Experts of a small language model.
Size: width 192, vocabulary 2048, 33.8M parameters.
Experts: 64 experts in each of 9 layers, a softmax router.
Below are experts of layer 4 (counted from 0) of a mixture-of-experts language model. Rows are named router (the router's row for the expert), gate (a neuron's input weights, with its number), up (a neuron's input weights, with its number) and show model dimensions 0-191. Each number is 128 + 24 x the weight over its row's rms, rounded and kept within 0 to 255. Numbers have three digits each.
Before each expert's rows: a language model's description of what the expert responds to. This comes from a sample of Wikipedia text that the model never trained on.

# expert 15
What it handles: Opening parentheses and digits inside brackets in tables, career lists and coordinates, such as (6), (aged 16), (New York.
router:123118139103161137151146070103096135103106107133173121111116137098134127088146114174158099179079116096163099152123109150118141125116130096067107073138087119136099168108120128074126077153128146095149138093146145099122113103132151113133085160118112107164136109148111115180137147150128133098119147117113112121142163072170109160137135134129126167131122177150164127108139153141102130135144153100153101178157125130130138103142114184136147123132145118146136114148131144110100149112107137160153144140169108142128096165111107127105178144138111140148108153132126139136133121118132117128
gate0:113112144083135153130156098132215079148127139169138132165141143108148114139078086132139140120129079098095103147125116118103172163127105104111102154111120139141126147169151134123111089163110124088130105165145127145090130074132140203122137147138098148143169137153102139108167147134152133161136131126136141123132085103139117128163133109092102143155113116140125128137087122123101138130084123108094109156118115102123119124183140076148134116167116128163131146161119151105137128158143148128120153126093172149140114134125130151132088127123169132116134140154122104107153101128098121109
up0:083119133143116167166160085098140121148147146148162144120140159124105115105144131112115123175132082100120144154122127094141160126094185126130169165127125152112136124134131141118117147150094118185098144123115141166138121102141112126144134134141149090111187117086135149159123133161100120148161152147164133082131110135126097132140175162141124137100087126110105126107131127149095114093151130117063136136141134118159062139129071123150128159096145101142124118098135126115113152094121121150081093092153145141126101146131133172118144137121125177098132137139112124123166133124176150145

# expert 5
What it handles: Mid-word pieces like an, il, lan, lin, ban inside names and words, such as Bost-an, volc-an-ic, Bu-il-ding, chimp-an-zee.
router:142069167147129176160093122168110163094124139114134144129142094133146131125164153103161098097180145123110088148140122126106134121079115101150127096121149096125136123127112134162124108130147115108166146148135129146139112145126141131089140140100131092080140179102146137144139100130114115161088101177141104120118128119145162179144122149134140132166128134097168114159109076106093119121130107144100160142083092155131136110095155140104098157168147167098117178148155156139122154088135144116111138125187115136100144112136147103135152112148109117123134137137135152140135117109160146170
gate0:154122093149153106119120164155094146152179128120106121129107098142118118157140131111133095131173127136151116152142126128105155102098140116139128097129149130105067168134172133167146136130088111147137139129151155149135157149100139137149130162165122120163132155103187182131138104111144111130114138103091112121125097141118118136118098149112118116096117142146114184153143095126164150125189119128134169125154114135126123133154129143133137108137108104121146165124172172158160102158117132081118103112112136107128097168124108101164165136127100068142093151110136092110065115152121159120
up0:104142136153146101164107119123131183127111104129168118109130095140145176166175085105128103142137120090163138125114129096089135121178155139145137113108090177127111106112156171160143111171130144080123149129140126119136167126134123115085114133106156142170135132108125090133129101120080120129141160118152113113140103125065068105141125138140123175110124122133143112081080107131150119150131127113120134112164147155116121141165079122116138104136107107114174173145155114125103094130157111100142108115135168100120138149133130139137124118183105126134110141110096121136157097102095098145

# expert 40
What it handles: Function words after is/was/to/and, mostly the article a or an, and word-start prefixes re, pro, per, plus not, his, been.
router:133079098072138101107095161106137171080096106173146124128107126112090135118135083158150141105123162166118112109110110080151095130117145145123126084157078126139117118170123150099111127135119139132126144096148087149112135131093076136128122120101124148141123117138102122144161171102096112136103145156131130149119162143128111142127132124093076126168130123075154156149139159134105141150121144119140168134142142145145119125172134144143109136131166110179100135097081107111111133168155131134114102126109125140120097115159131137134127124155141110151161084067144113168127134109112140079
gate1:199157120130126113092110144132154120084149088147133117138107148124107160150164123113132151147125129123125122177098102125117143106076107124125131138099093114177168102184072170131171082146118156146121128113121110115133139127114123138134142114125116142081128100170112145158151117123115123120147106103124108130090122165123087119149162151146136157164141128120149167101160149125150127145119108099151163144120157092153145153144098147156159106125127130158139135102107157146137150150133124129134174104068159111106128130134104118142150074153118169152088144106140156101150134120164130163
up1:117170142142137129136142157156120139085099157116096079101091092137131098124156116122137150145169149120080114135138119130113165128117118080132137087102134132087166113103129185105106073156117156144104121130151197107158148099132141154121113137115126149105148164107108147125145135160131119095145076148130112094132124133138160086135122107130114140117120144107123135146121118146111162163155092110112196125155110097093116144134152124106170123106131109146151165128167146116099123156148119162138112143103105109107123187157146122126163139139135157177128122139153134135111136157158099099

# expert 43
What it handles: Short syllables inside words and foreign names such as us, ver, ne, co, tin, as in inadvertently, Silver, Platinum, Slovenia.
router:143131128119120157138084109098113164100099138088088107136139126119092181122169159128093099153181145124131087103146106103132118145074162163096127149134121149145099159115164161142147122104076117164148122079103102121112136149149147102134116145130083098144112138112116121125122084128109147113165086169106166127115122111132161153094149119109117140133113136146130162144098132114125169127124167113175092126107116110132098107115095115136143127125145110105083138109089151129112130126155161136100153167115148134199160137147146142142142113119128155170105110155147107143121142148145151141
gate0:092178107144125098118125155131103141133179130101170137121166090111126106100132137143122095106138080130105139108118124139143139107133125114129147124153167148139107155086153126131137070121082100142140105132094138129126076129118113106183157136164160143148149130115080094109134133093129135159135145119107122084122095121105084117127128102104144120137148097105138140170088132157118126132152189131134143146152176144129112132124111137137114117088134137136144115113135131110147148142147151091141074127137080132137131120132136212137150132121153136132114138082164178166151116101096147147
up0:199063130127129140125138099087138103132102109129106075133155146120136128129103112107099118109130071119166129181149158131157131160128161114167130150138107133120143179140126142126157126147158129132088165126135169127129125102145127140088126097146115106108086105156129147143116149093156088081136121128148110145160108134156117107126141157126128153145134159104108112119124155100134144102096125140131137116101121115117138108156135135122160088166115118093140128126115142126126167149128127101142179098148144132139152124156134060099140189096143124059126144143162150148113128093145136154

# expert 56
What it handles: Pieces or and on inside words and names, such as Mallorca, Taxonomy, abandoned, Georgia, plus Cor, up, II.
router:176107134133100124123131127095089114134127163135149132147117151134123117131130171123115155088139152153143086124102148122146100122141114132080123116100152070099083093114103104164172099169134140064168151186110105122121139132139128135100134141138124097130168124142109130139130105158121152128120095099141119130104164138121080113140155120122140153120127137126127127124098145097108179143142129151150122127153161092143134116097170119116144124131158151156104137099138158142129108195109161062112100126143112136144150086140116128117087141130143132121119131165172119165108145162155075150
gate0:184105127067138183146114122112107138124128145102161145091159146137151128107104175098139149090137150120137129153089124132196152112131149107129152142168121142121140139147121151086094158139113137150146123116136116147118151123158107110085148162120157113120133124091147127119110130177160117111104125110145160135089107135135130121152125152125129129105146078087151155127120173115127169114141137114161113148146158117145114143076150102157110121187129173165131112132105089154125130166116136056144172153169147145120142126147117140141147115127115108136155144122124123160118111115079150118
up0:152143142133130115118144142126122122158100102140104149129156135106133170159140103156106089090154172139124102131118129146143140144138108144122130174143110158117156091112103139111073145140130121129152105121123099110150060119123106152143129173087141101131132139107140109139096124122109102145084123140128148137117148172131121106180101180115157131165124110134112167118100116119144155124128161160124153108155175135140119112108097133111122118108110120104107153127150137099143108137049166122128086115170147111141113148143187134076083136078183127109135121160112126081112129134143108122

# expert 2
What it handles: Short letter pieces inside personal and place names, often South Asian, Slavic or African, like Unnik-r-ishnan, Kulkar-ni, Mbam-Nk-am.
router:143154136194092149087136132136104146116127143141066134120146108164116079120087114139152165130096077118100153123143146111120088165120146073089164101142174143138150113104146152166114114089136118116163142160100116113134141100134107103155114145125129141185088139126122142089109141144134151147108110123180129129122149106129165182123137134121101158163153150080145104168135132145127128147121127124127108128153116147118114154129155144143123124156125121156126080123138137160153138123142100132176113124126162115107110137171131125112110133148122139164106108123102123141173154108091068136
gate0:136133101120119091096125103108165132136123155113141128124156203137132102096124143110136151119087121151150162139132111135106149206128122137113077149162134130072143136160175151177124130118127145089068124114085114158112141127118111145168133154126124133171093139129120160157107116101120110120127157134110145117163122143092130140138140102133113163124145103158124120143082150173128193144103125137092112112144131114112109136149151133130147105158094100119141145143147123186133162150124144132149106074126118129121125120180110131113161117137160139110107107123153156134137165122145142081
up0:134142156080118155169178161096102098135147144173128110098141128110081122127176118112115118137137124141132115107130130106124151154085096135159082122088138149175178121145112113141130097114137110119130117150098166112117133103114144092125137173148090133179148119143113107164144134139110136114149095177144177093124133107150107180173135141155128123129098119153153137124148137108126129118155101109121077139123116136109136149125150113131124130125128109149170135150114161136062149127112119087107104114114126174133100120120139139126097106123126083133125130156064151114150095129158092094

# expert 41
What it handles: Function words after commas or nouns: and, was, is, which, who, had, he, as in 1909 and 1913.
router:111153107123095116144129147162158117160128101140145121118138134101133120126106132121142103119148151166124118098080100104111125124135174152109124161158159186118169096162104125152119159150142146157137131075122120152111153160145172135114100129137157141142154120123151127135138128124187159113103110202130128107117152110099068137111131167134141138075157120098111152172135139130144119149093156134169167139101165170117144093126130127141161129155093111151143144125162132107159130113157132128111101138121137106129128153130084118142129128071102128124149090079101150133090116095145146146
gate0:161175146118137071143148132133143099121111104128109110129108139117164138126090112126138129132146139141135135137163132115089121107113136136100163135139134088112153180123139119118106136097133119159119123160148124139144173113092115095129065148141162141138127072131192082140108143130117151144158113162121107132139127124176148139152105145146126135089136123107106164148100107140147071124087148162176117128086148091139153151136113177101168142149089131129118145094122148140136089105094155102103127135103149127125104101128074120112144078135125103120128154152172111107139112151138168133
up0:109123148131051088129118165117160093058135127102136157104136109122151118102181155129092155122089118146135110130143091141130165144101135146120120073126129155100098112139118111171102112085121083146146134106141108154133143140144107158095112180148154126099131120134089135127145121167144120144150113109113116127116097098133118141153109127077114119100163112092079137121093143105148117152167138126134080078099139125133150106125115175142084118159133107149164142123114145154164132118142086103099115108132133139118146070119128136121118119138129161124137134166103135153107130156128117116

# expert 11
What it handles: Word-internal pieces like ur, st, op, om, ph, mb, such as An-om-alies, Demogra-ph-ics, P-ur-due, p-op-ular.
router:101182139099130136105124106110098120110117098172098080121117123087153130124102145138130110138205134117111144169146132090110160153174174129105147149115149179125142106090136115130146120122109124147172162120116173090159136125132126134095138115151141148113126175122148116124135165157106157124135081133144128124123144138162081118144130118136119164114110135150148065105110148110153123168160160130123139087165130129139144140120143145146126071149149164118124131120116111163148130129153131100124134099128122165164099102124136128146120096122147137068136129162147134107095099115111182144
gate5:118132123122155136118137138169125102098129145088158108103147117139094140164156120098083113176126107101178130148138157144148132139123125109118154105098126127165151131082129135098146112135145130106114117103160143149145129130139161130127091110150099085118110170122183141087141165159120181164152165104143093158132133078154136097131139118119115112076127128115117150134102135135140137140148098091176131109087116120107113114115115109143124145102153087103135114112114189113108146120118132086152152117114101195152119097113136160147124121110099118147150136094140084135122121156119120190
up5:182102154116123130101122130112152114141103089105127128177078131089111116091119155094110147161134138136146116170091160145153107111136148147141114137114143107154127102104145111172101157134097142131147128129147115166141116144137137142143112139111142123143123162131179115127089119128160126163159121099103096146160133064091125090151145133115102148121111132089109106115091105132106145160139121108124125143104120135088089079128152110146069133156107131109129127109118131181111112098149148162129102152083134124124186101141122155159148106117130113066081109124133123102121113084130161121

# expert 57
What it handles: Standalone space tokens before words, in infobox fields, taxon names and coordinates, like age 47, Pole position, Acontia imitatrix.
router:095102070135116099091110124117173103140113095154105178142123170113068149111115112123114106137126131150106155117120105105140124141136129112152107123102121127111111183132106151106134158139109116131097073129132086116115102133140133171144124135157122142136165128159169115101112163171156146139147163111085152164133114115078126155164115129104098130156142105099110090151137093107098180150134120150148125123080153152111167164111094136133098138138107127128184135189137136138158158083100133135121119151120114122109138107097122115179144109144142112114124105125113137093132131128103108120
gate1:140109120121121126144124142145093086131120179098146122098099127150152115161119069178117149114117189108130142126101098171154141129144148131180146092156126154141157102138148088121138142143171103117123107114139155133134141131147139088114177150125113103133126122128059151144128089154130115106131138141175105119131128145218143147146165130138137162112116117130159115143096168150148098137155153134111099108159122120089131178129132120153134151119131090145121159136133141129130102111153149123142147117120102131164144120116117125133142125136105167176130113108148076145176102161158124140
up1:107152088153131108122140152124112107164142148147106167127143165111093137100101096090128149108142112118097123156086097122107144106122131120146144123115152161124113149106143116138076126130130135127111078119131138152111183126092123126143116127162100149110120123157080165109108069144154172151118167129117146114140102122168137101128120099111109145144116131132142141119112092113151134129119098102159111108103114165112128157160125136142065135194090132135129124168146096151137159109138147141129119139107092095155161122082107122141140107094174091113161121094107163093152102146113112173

# expert 30
What it handles: Colons after infobox field names, list-item hyphens, semicolons and line breaks in key–value lists, plus including, like, such as.
router:099136125117123144145121122149182127136110128176131123131135153145147120115134162145114157093174129119129116164120153140079110147078135128138129122126149098122122128123135094119117125111131140134115084146143127106097142141157144118187086158115139125116169086105102179106160161194126115092148186150145105157154110142135116104105157136161129125146103116152122148102132093092088131107130139134128139091081100163104139115144106102072118110120148146147118122153151111113116115191135121130104132158070144105138095124131176104116116161134105099086123111139098161108167113129116119145
gate1:135139130134158120109143143121120136123158105119140154108096114166105176131123091127089136089107137105087149138104085165125135111102113089090086126160132135124129141175153137125119111113131124125105145122139182139115189155133089143072121143163111173147139075133169098183141156137141106115166098150118139113063112128102125161121135123157113119119149116107120124136129129107145118153127139119116127149140105133118128117150114127162119113136179108099099103145151143176113131123134161075168082164141127142096159100082141139088120131115172142153118140140137161099138141118113159140
up1:143130120138109159122172128145180139134155133165113154150127139184112162120122143139142088111143153122114150127105065070139152129137147111122088133104129121105113140140114133144141137124133117124109126097135069137135091134111096105119127140086124198084095137088091151138083132105106106118114153137114134124094129152143135181123102161108121123101108106121084128168117156142116135120171154131124128124130077112146103128159164076113108142150142143096173138107135130070148115130105080091115130101120130118115158154101108140163113110159174151126104124127131117142104122109117161125

# expert 32
What it handles: Closing parentheses and brackets, and noun endings like ation, ity, ology, often ending infobox field labels (Duration:, Affiliation:) or place nouns.
router:127115146171124082124157144109131148110147116132146120133122128108125157126148097154110148088170133135164098105169128169137128146168082129125129175128135101140144131158160113113162144123131158158102137107121150144131120185159145150152121117125074112090119108145140129106143129144155085108105070115119135117112106154096158112142130149112119101096151132173159133071162126148089167082104122130124177123129131148111090117110139128118174114158103156165143092132173134083171129143133112153123119094130108105113177106104122137150101148127125170104144177134152122134128114148130138149
gate0:147132119113162130096176154125117111107110145071105131129147130154128140128166168148162162091166134129153130107126100143192149187083111119181109106150155119146114113171150129111097142094103088083114116161141125139122130138122134139160126102123140156137122194149116102142109147127134137103146116129145140115126145131114074115133107123129139126172125134142158135095112144156156110099131089142151158109152110107105135137109120174160092111111073149129171147091135140135108138122103116087156143134127132149114110111125126115141157154117106144110112126130093150118170085086158138176
up0:101120116162132144179098154133134147099153112148116155087172082147143139122123136129147162126125141142133146163152082125118123109107139169116079144164087171144142156145143106078123152104104127127114139158106142166118141157129121142142106109156164135124123174126115136112110114125144105126114078144145144128139137104136100187144086098130101130157134102145169158126110140121099090120110112116110135147160132143132123096132168093179119093141078113151125127122140180112143086140131138117101111122071161110108108127157182141136186137129149137113142136162128132137160145098130141170

# expert 14
What it handles: Verb endings ed, ing, ated, ted completing a stem, plus whole participles like made, used, released, before by, to, in.
router:110119143146168122148129179110134077142143120132122098114121140117149105133128143111109148134119138119168146109108151148141138107114109091151162106137126118121129099144135141162150095075079112157135145146120142134091143161113115154111068147137145161151148153141132119117131161115100121081107125102084107115115117158147159127109106179085103107098155103103141175137108092160170153143109092144113098123112100113111155140136140126135125138144166149105115102107148080160116084114078099170111154167097116101135113116115148127123147124134189168134135147104146099165121120135076135113
gate0:109123133130121111111150118127138113141145114121097122142100176113143122108120114124121139128069142181098064113106160115121125107112087145120139126133080131114119130094093126125137127110097139133133179148141118097134097159169148078157174130160133096085117145152154088066134102142110108117163099128106174101121134145142106134125106114127143140158105145156106116103163048116135131137089154124152155127137126116108107140184153125120139157132116140132133109128135125134098116145110054148121072125159125160148158139118136113145135130120124109088136127124143126140111082180148130106
up0:116103130138123166158110158137117170124138100170128107096129208119131154128125145153140118109138112144172112134079094121146151088125147081180087138152113177139141131144131154139092096143100129125129126085130113140146137092145099163132140124167164145146094147115089145124105129114098115129131102153136114173113141128112118106138153126076106155142116115100137131111127179126108171127125151130127110173077116133112131172103148128160149183116096115135143151145127141118150151146160166139120102179132138111137089126131102128112140164122157094143132103136131121163087165142136104107

# expert 55
What it handles: The letter h and gh inside words, as in household, stronghold, johnin, Frahm; also vo pieces and compass words south, north.
router:116151130150145182152102088114100163091115099158141122064121131146122123116109142169137157157117104141106158126120149108160113161098162152156136151149160118142129108146165131159124099120131136155175110134129156124111088111138159110130151154131110148173125121141114154151124120130150172148125102129135156108131069078120117161138093098139109139109146135163080131101155124093154131145150123119100105126154119138113121117112105153114149149098128114123112138102112167051114133124116132135125149128150154150143088129157140129126170121150095142166166142133121104053121116172116162145
gate0:135150109124146114102097148147104111155150107128154125103105163179138109122139062112116123140117067118161152150088157114115113168097156127134119097134143113086185145117134125132124150169147136109138128124083108087137105127163177137137106122105137131152143099124141165103134087144180152148125143146107097114102110112122152222139093080121122103125126128125136147128168138105127148120148129140113101088161163111151128100119135086127133180137144155129147127157140172104158095133134150084140131140100139114119090121104147134112123114127113145118137087115137108092134139125132098130
up0:108156099147145134142131107121145100145107158135148133124080116111119141126095136109088148115128126132135102091105151122119092112160142098107121139106132144112125106103150115162104116124136114133165138143113137121088121107098119105115122129148133081134112104165134149077107165154126155093135096134112161165082124107104124115129103112135162147156128126094181119171139150154154123131113079086105139161133184133115117159132148129172126166116157123162161166116093112103121146143132129105095155140133130114081152113123073105164145159107106088140148163107201169108102131146141138163

# expert 0
What it handles: Word-internal fragments like w, et, te, ad, mo inside compounds and longer words, e.g. club-w-oman, wh-et-her, inste-ad, pla-te.
router:136131138186104166132127126157143125087125141134156164155105102145158080168166143111099113110156119089140122106093145118124114091121129120129165109167129165142117135130098106122140149115120116107086130127143094154121113079128132139183159134111091165145107163103099145063156185162105111149111116137140091162109136088148124109138146143133135124129159139130133132083119124129140150141139122158091116157163142126132099112150096108115137127103136142136126172159069139128121073138131138108133126123121063170121102167115151126133149108130141122149117133150091116131136156117142171089
gate0:121166146146115131140107131126114094150129120144108135166159129128081134083138166108130122103125123095153157167118138149124140135124104122100154106155144149096149146139108121128165102141099154113089135116152103128101153104169127148117097130096151131097106136125116119108134134098163092187110155090138098150167099077134119116119118096155150109134115118133131155119139107113105146124150120122137150137117121136088174154150098120112119124163090137111159132146052138167147121109111135104166097120049052121165141118132155134143133132113132099132104132118100086156094127136151085115
up0:163114118144116106110108160117119181143106137149133088102112096138152138134114115107142102114111103156172134126118140097119161117138152106118123136099161127154111163142119148120132126158112141151101087087131172153087131181098102160139143123163142136117125089077109132097106136158108133102106114133104185102117110146204114163157114092125133161126121154121102124135162112144160154149123136096113136132149121146115086126110151137105101177114132103105110171128125115165143102148096137172097126099114136083111121143103138151107098154117096121091169122170139131107111143151102089133

# expert 59
What it handles: Syllable pieces la and ro inside words and names, such as C-la-ssification, ge-la-tinous, re-la-te, ro-cket, Ro-binson.
router:146136139133131139182146101141151143168115154160161122120118123076132121073140159115152113103136136134140173143144099115105130133123111170086131130146111098124100157143154112127144165158088134140118129141172112131155113090112111092120128110126073097133084111135101118096125126101119128105161151164130131120119164149086144117159117106150135159120115157125153161105128154155164144135144147121087166137132093148183131111166089119147109078130152097180161164128113118136155114102165141172116106155163144111151119122153144124133116095143103149145098122079099129134152114118160122161
gate0:153147072136133104144111098130148135166200149184148138097163132083144172143126133062134110099140162134132132128088157111084079135120100154131119103112102128107119115161127104128124122124151160136119139128131124131133133085109110105145134135115116138112124177133136103142161130129160122119110141137136131106113068149149125097119122111152086132141098113163086154104111086094142134112182164166127135101133139129129182134128127105123112139188129124087139150129135115137106083113148128113130152121144175090142131146163127113130105114096161147136123135077094129091108108133118107140
up0:115134105139141123135117116175152116063181097092106051144136132122115148082129125119138127155140136075126121143146110135109099154137156155153108146131135100152131107167107094132106135144145135099119120138137099109125111100137112141133108122145120144127163133178117162129138153101161164139139100123136126116093096167089103147143143147173168168130117137138077134094119148123093155149134110172165092065167143133118142157149100158125143152145133144156135131113150150133098103075116084166148120101136144099139124182139121132139122128140123116147121133140075134115136163101141124109

# expert 44
What it handles: ff and aff inside words like Waffen, Affairs, Effects, plus rare symbols, Cyrillic or accented bytes, and odd letters within names.
router:092149133098140142112138136148156137112135089074134138163174183117095131130134115099160162105123131104110069110135153127144164117115129098140167088126134138145095131118115098130110108124151094135171122142115137149121101113183129158083120090110090143115143118148102098144121139098135102146137109116107117123113128104147136183129114155138138122080121146159135078099094123148176079169126125117109126146151130097089111092136132107134124145179155130129129143110121150132153137149134162101151130088135159157136137160124129122162161115123136162160117150130172098116150173112127069130
gate0:131135126151106114131072140170160122121096151132128093121101186125147141105121125121146099086136118091111121170120152092122118133082108128123122121123129122127103142098135126160094089096142133141145128121097072095103121082152118143120096122132138105148130137169163112135136113103131143149127102173097135157158089181126173137120092150142112120130135150172147161130117160145105125128106091135123097079160134182107145147119100127107114127165130114146124151104102179104139102125122096171137147103126096101130117163149129190150142086118127139128145171154124142105142112107151110168
up0:105103118083083125155120152142129150116109094155115133171129114124102118104165130091124147147124143173124130142114096136106077140113119124128113128130112121126127138139119083132096128153155122138135101102112099159183136139120140124134143102125078116125092103115171125142123120168107140153147144122121069154083098089115108139177131141108093091109110154087163115108114153102143111122166157097091153094160114056131141143147112120130185168158110121114156146152153138090126136124118132075126113153131146135139124117137150111127169083106099141136123124143105146108078103158099136128

# expert 38
What it handles: Inner syllables like ol, ch, vi, lu, po in names and foreign or accented words, such as Apollo, Soviet, purchased, glücklich.
router:144141144085096077132103159106130143120151108123122133123127112131142075159166101105133131119113127120128120133126169104061126100184109105117142128128099127169157125082115114136146167107108143075146116127163145147119138095109120124067108150129119149185137145118143099118088105141133120151126093144145107118147171125091106118156126122162113112117105154138118113146100109120156078159131151131126152172116102097158155129091103104149143135135159131149164115135113147088080102133119137094104132149136155070156081102125126160146156087142121156142106112143129111099129118154101118117
gate0:104179122140126116125112132083093119116121122085100119136113138160097132129146083109087092109125148157150109153100137091111141127148124115145102079146129158072100158121139132160114170120126118144129100173158163136132165142126134145140128142114115127090106096131133114140126123094143133113133114111115128146113124158111096117174147139170118098149111098148127116107124144103124100153145197133120123155150113127157093145128127093180095130130152124127100140145133128150161155128083131156141131139095124092191106151127135149177134142133132128222110088102136129126158102142153107116
up0:103101131115103087151141110152080117124097134130137090147135162127106156127147110121152137111167115114139136107145123111181118129121109163164137119081067131125110107100108152102123129154094159155098118129134143088127103115145085086131164140184157131134153161096174147103138142158108125136118133127172091108070167106140127140103126068132109108074142127093096139128172157154167138113133128124120151115109113136119139156124118140141114125155122112122129150153180109118081133081116183130141146151124113132167122111104129137123125119156112139118132170128143111140120087132162115167

# expert 61
What it handles: Word-ending pieces ent, ant, ate, ive, ical forming adjectives and adverbs, as in diligent, significant, immediately; also years, time.
router:123140137114112138139120122158148081147141200120052200138123100126161140147143127109088119135131126127109126174135144118122086065077121116127157094117139109132146132123112118094107147136170117109136144168136112184150151128129139096130136180114145123112104121141137123119171093120134164120188082121107140112111141131122106124129121123105133106145154123155160091136118133139116083126151123109105115079139126117102128135130165137137116159106138109116113142146127109106124124171144115119115122122152108085098131122087106128111108169115156152098145090095120114170133113091175163130
gate0:138187103134109093138137158118107136117153100130096125173162121142143090111124170104152125136109141151136147112130166131088140163109108130094145111103138099073139103118172139145170132144103077135109138117106123125151151125143100159104136116166139129134112142113119120133145127090089135124172139177132155123171143125122125135113116176140137170111120144130110112145117136110120120136118095123156100153135137165136132107142148145137105166152095120124103110130139145145143155124104132156129109125056124111112151074140130169086098148101141118077154080125130143128137039165144132147
up0:132136126168104146115113128165126130171192140113120116127142082167132147086102118131100118140154142091126127160114116121129106107176165150144065121101123094124155153172130142155163163126113120132122081119117148150108109130168107134175133145142143106122160113108136134141145144134128129069101137116115098150138114153170135115086132138140138139118130144152174122072118151133149145128128112114119125152141163142086140138104128165156101106118114130126139159131148186128147129115118126115143116133167141149067106106146177145083149064096096100145083144116108115103135127117131103120

# expert 7
What it handles: Word pieces inside longer words, mostly ic plus pa, na, ron, as in Clinic, Organic, classic, particularly; also nationality words British, French.
router:139136123101142167161127097150086156123131111121125080088141108123105125168140115170121120128160119141111172146122122130134097153119152093127153095069124118119116141178106112130135160109166113089106148073151145090131122144146122140100157121088160109134146088120141135139139076102089096160189137180099102140122085129084150148139145137124133127102105161156163117112161147139113124143153120151137111136147121097113123149114124132100116137094148123124140129107192138102124142137101130128099135118135162111137166094150131140111116165097115167119113164085137111155146138117150084099
gate0:110142130103064151147135105148125095150164104165119117130179093134128105098096132124140153150104108112133119123120132177121113106117112113128132136111109170135142182159112107098121164105083140093146086115131083077153139090101137134154139108145150122123157149164119106126109124085132115163103108155137113124173088125132146109122125145148102129121149128077155128117150200111154132161146092127131102095134113110132158128136121118144128150157100139082136142140113119159148144121125092102119154129125147102161141098091145142147133170169162129099132146127136117143159115178113141183
up0:145094099118110144144140105191163135094131126095129161160127117093144101128148143081118132135110093088159127129138101179131105154103099082130119097123143139108143152105109128128181116103128098098119140164126103139119183141111112119180128169122139152140091166083120145114118132130141128127122134136169110083137133176137102137168142150108130150151125127128140166129121163145103102099137093115107081091133137111098144130161136150091162099140133167123147123130111100127157147129161131124158116148116145107160144124123182129132088045124127136152138118139131125093138142144152109156

# expert 45
What it handles: Word-ending suffixes like al, tion, ment, tic, ation (genit-al-ia, seman-tic, modernis-ation), plus semicolons separating credit lists.
router:120124147155158118144122110118132146097152125134109148103128112130116144088135153132166104117139138106157127158121093174179130164117160184097119118125146158132137086155138089121109138084141133151094125148145176159115105170091095105185139164108096122095172096142132143125092155114137100145111145121149096101109117156131134139124138122153122133139117128097138118126125133077085171148168109115116099102146145104155135102123146124162146152132108071113140148150154092137153173161118117122168143078151133173134137110110137106125129125141149160121144130164151091166139102172128123133
gate0:140129148107151167105126127101121139116144149180138191134137094109139123098090141101129121159131120140195099152134129150195119122103124140110115156096169131111088145103147117158097164139090114131130146110124143175080122159123098126139127110110099120087133156092133102102117158103141143115126147127125130133141106148102101116125148106131167111179157119102115130117188133113188147106145175086125109170111137160102116118129143132153174135121126122131083123118112134115161169137111126124120085131194136149110129141124117144143121100110118116115120113123073141160156106151118119141
up0:128162139144148108171133105110132156144104140138147172170120101122136134112112114153170140146128147138112137079136144106122123142127098159130162104114102140112097110153117123168124177105141150109147198148153113140125108134086142107136122179154138114096102101137143107156136110140101116113151125124113183130103112153140121095157118081138149142153112107132154145095164068132136146093134139125050117126175136112122129167167127128138125092160094110132148172108111136109150133105158116112088123133106084142121127136179122126148119122133153088141175155111138125109113147127124071123

# expert 58
What it handles: Pieces c, ci, cc inside words, such as commercial, scientific, focused, and SMILES chemistry strings, plus word starts so, comp, de, post.
router:112103164169152122111126116124107167114129083100123149110118138156132125102159149165214151085115124131076127132113104096086081112111096160180145123176132145175169149168169129133176133125174103148175102128119145131130144132128124140119129142116127130119096153147114163161118120161125117114090142111138132130156115130145119152109134101107106130122112128134152142166115125119138091137127151126122117141138109081138116156152098110126135138104128139124121177086095143115105128162129103116143117125144120118123138097123141126076146132136136115095109153079118082129098093137167069146
gate0:114101091151148102125164129175117125139123123134130096152196158131151110090129123122132137149122166138107117133127148094136094081102108118164088119154141153103155132103098108100117103112117154132160141144120176124081125113125106184139126159154124180137125145136147167114124147181152119159106116150076123154133126182159113120108121134132136135085124105111155129124112154139131120087119138126143127131143155088122142158132084182115117146136077100097120157133114145118157115077142110202140128112095097133093150140134146177129148121125137123121138130118095136134120146157144136094
up0:123098120137109127111103140106133164117127172145162083131146137145136124141168139103106161127130168152114140141135146149091125152133107115159149143095118082166077144107137099133127117121142148122113132104138125133141125128148131108169112113154098099107144133138107063129139187088112116149137109112145070137081143085114145156143177113122133101128117098177117131102152107157122149152132184103086136142140150131092173154133120116161132123109118164122156118109123132059167103168125112145173084132103136125133119161108124132100131142087125142098120145145153148153113122080113137145

# expert 8
What it handles: Punctuation joining or opening items: hyphens in compounds and list bullets, opening quotes, slashes, dashes, brackets, and occasionally be.
router:180138135157145163129108152118111106163106057131132159144116177100130103155093085141132166102106147115153077161141095128199123158144160145116111112099145110106098116096139114097128131099137096152103139167104142140147100115118123125152141128172140095156124127121124135147159167144138134128113148114145145132089162119144099093103128112131119112123123154136111101132125135104116129079154164139132108146142122169129109082167140144113111097126113134140114165140110141139126087140070094148130157170147106120150124177163133122113165097150109103152154148158119126126143135114129087095
gate0:154121125059094132103152096134156138151066163113133125142105107120078120114104111138088092104146091159171107083086141153140090144136115152107117129146140147123105097123114127135150108127117117132139121147132165095136088121138102107102124170169114135171118062085076137138135124167163107118137138150163137129137124144122116140121100140124153150113128183130097140139144146132122129121130145151093116157137137159170133093110148142128117094145103169072126159090116123170100147134126151113113120188134112150132127122106087144137091143121168139136125137133147152108122144131156160119
up0:155114121126170137123136110108121102111116108125155128105126132117083140088145125170075165081137098116128143106104131157133135119144136099137112091083150152142148127080112121122142157117096132104130119139077149126170124116115122139134143123120077139145197138098153153160118082139119110121124154146160088137159140176151107122149143126137116141094122120136103106136142177108123118106102136147111129080146148103129103133146151134132179138127113152124149160162146122095121064139131200129103147127117128117085125098098150121190138151113152127159127123137098087109125160169102122135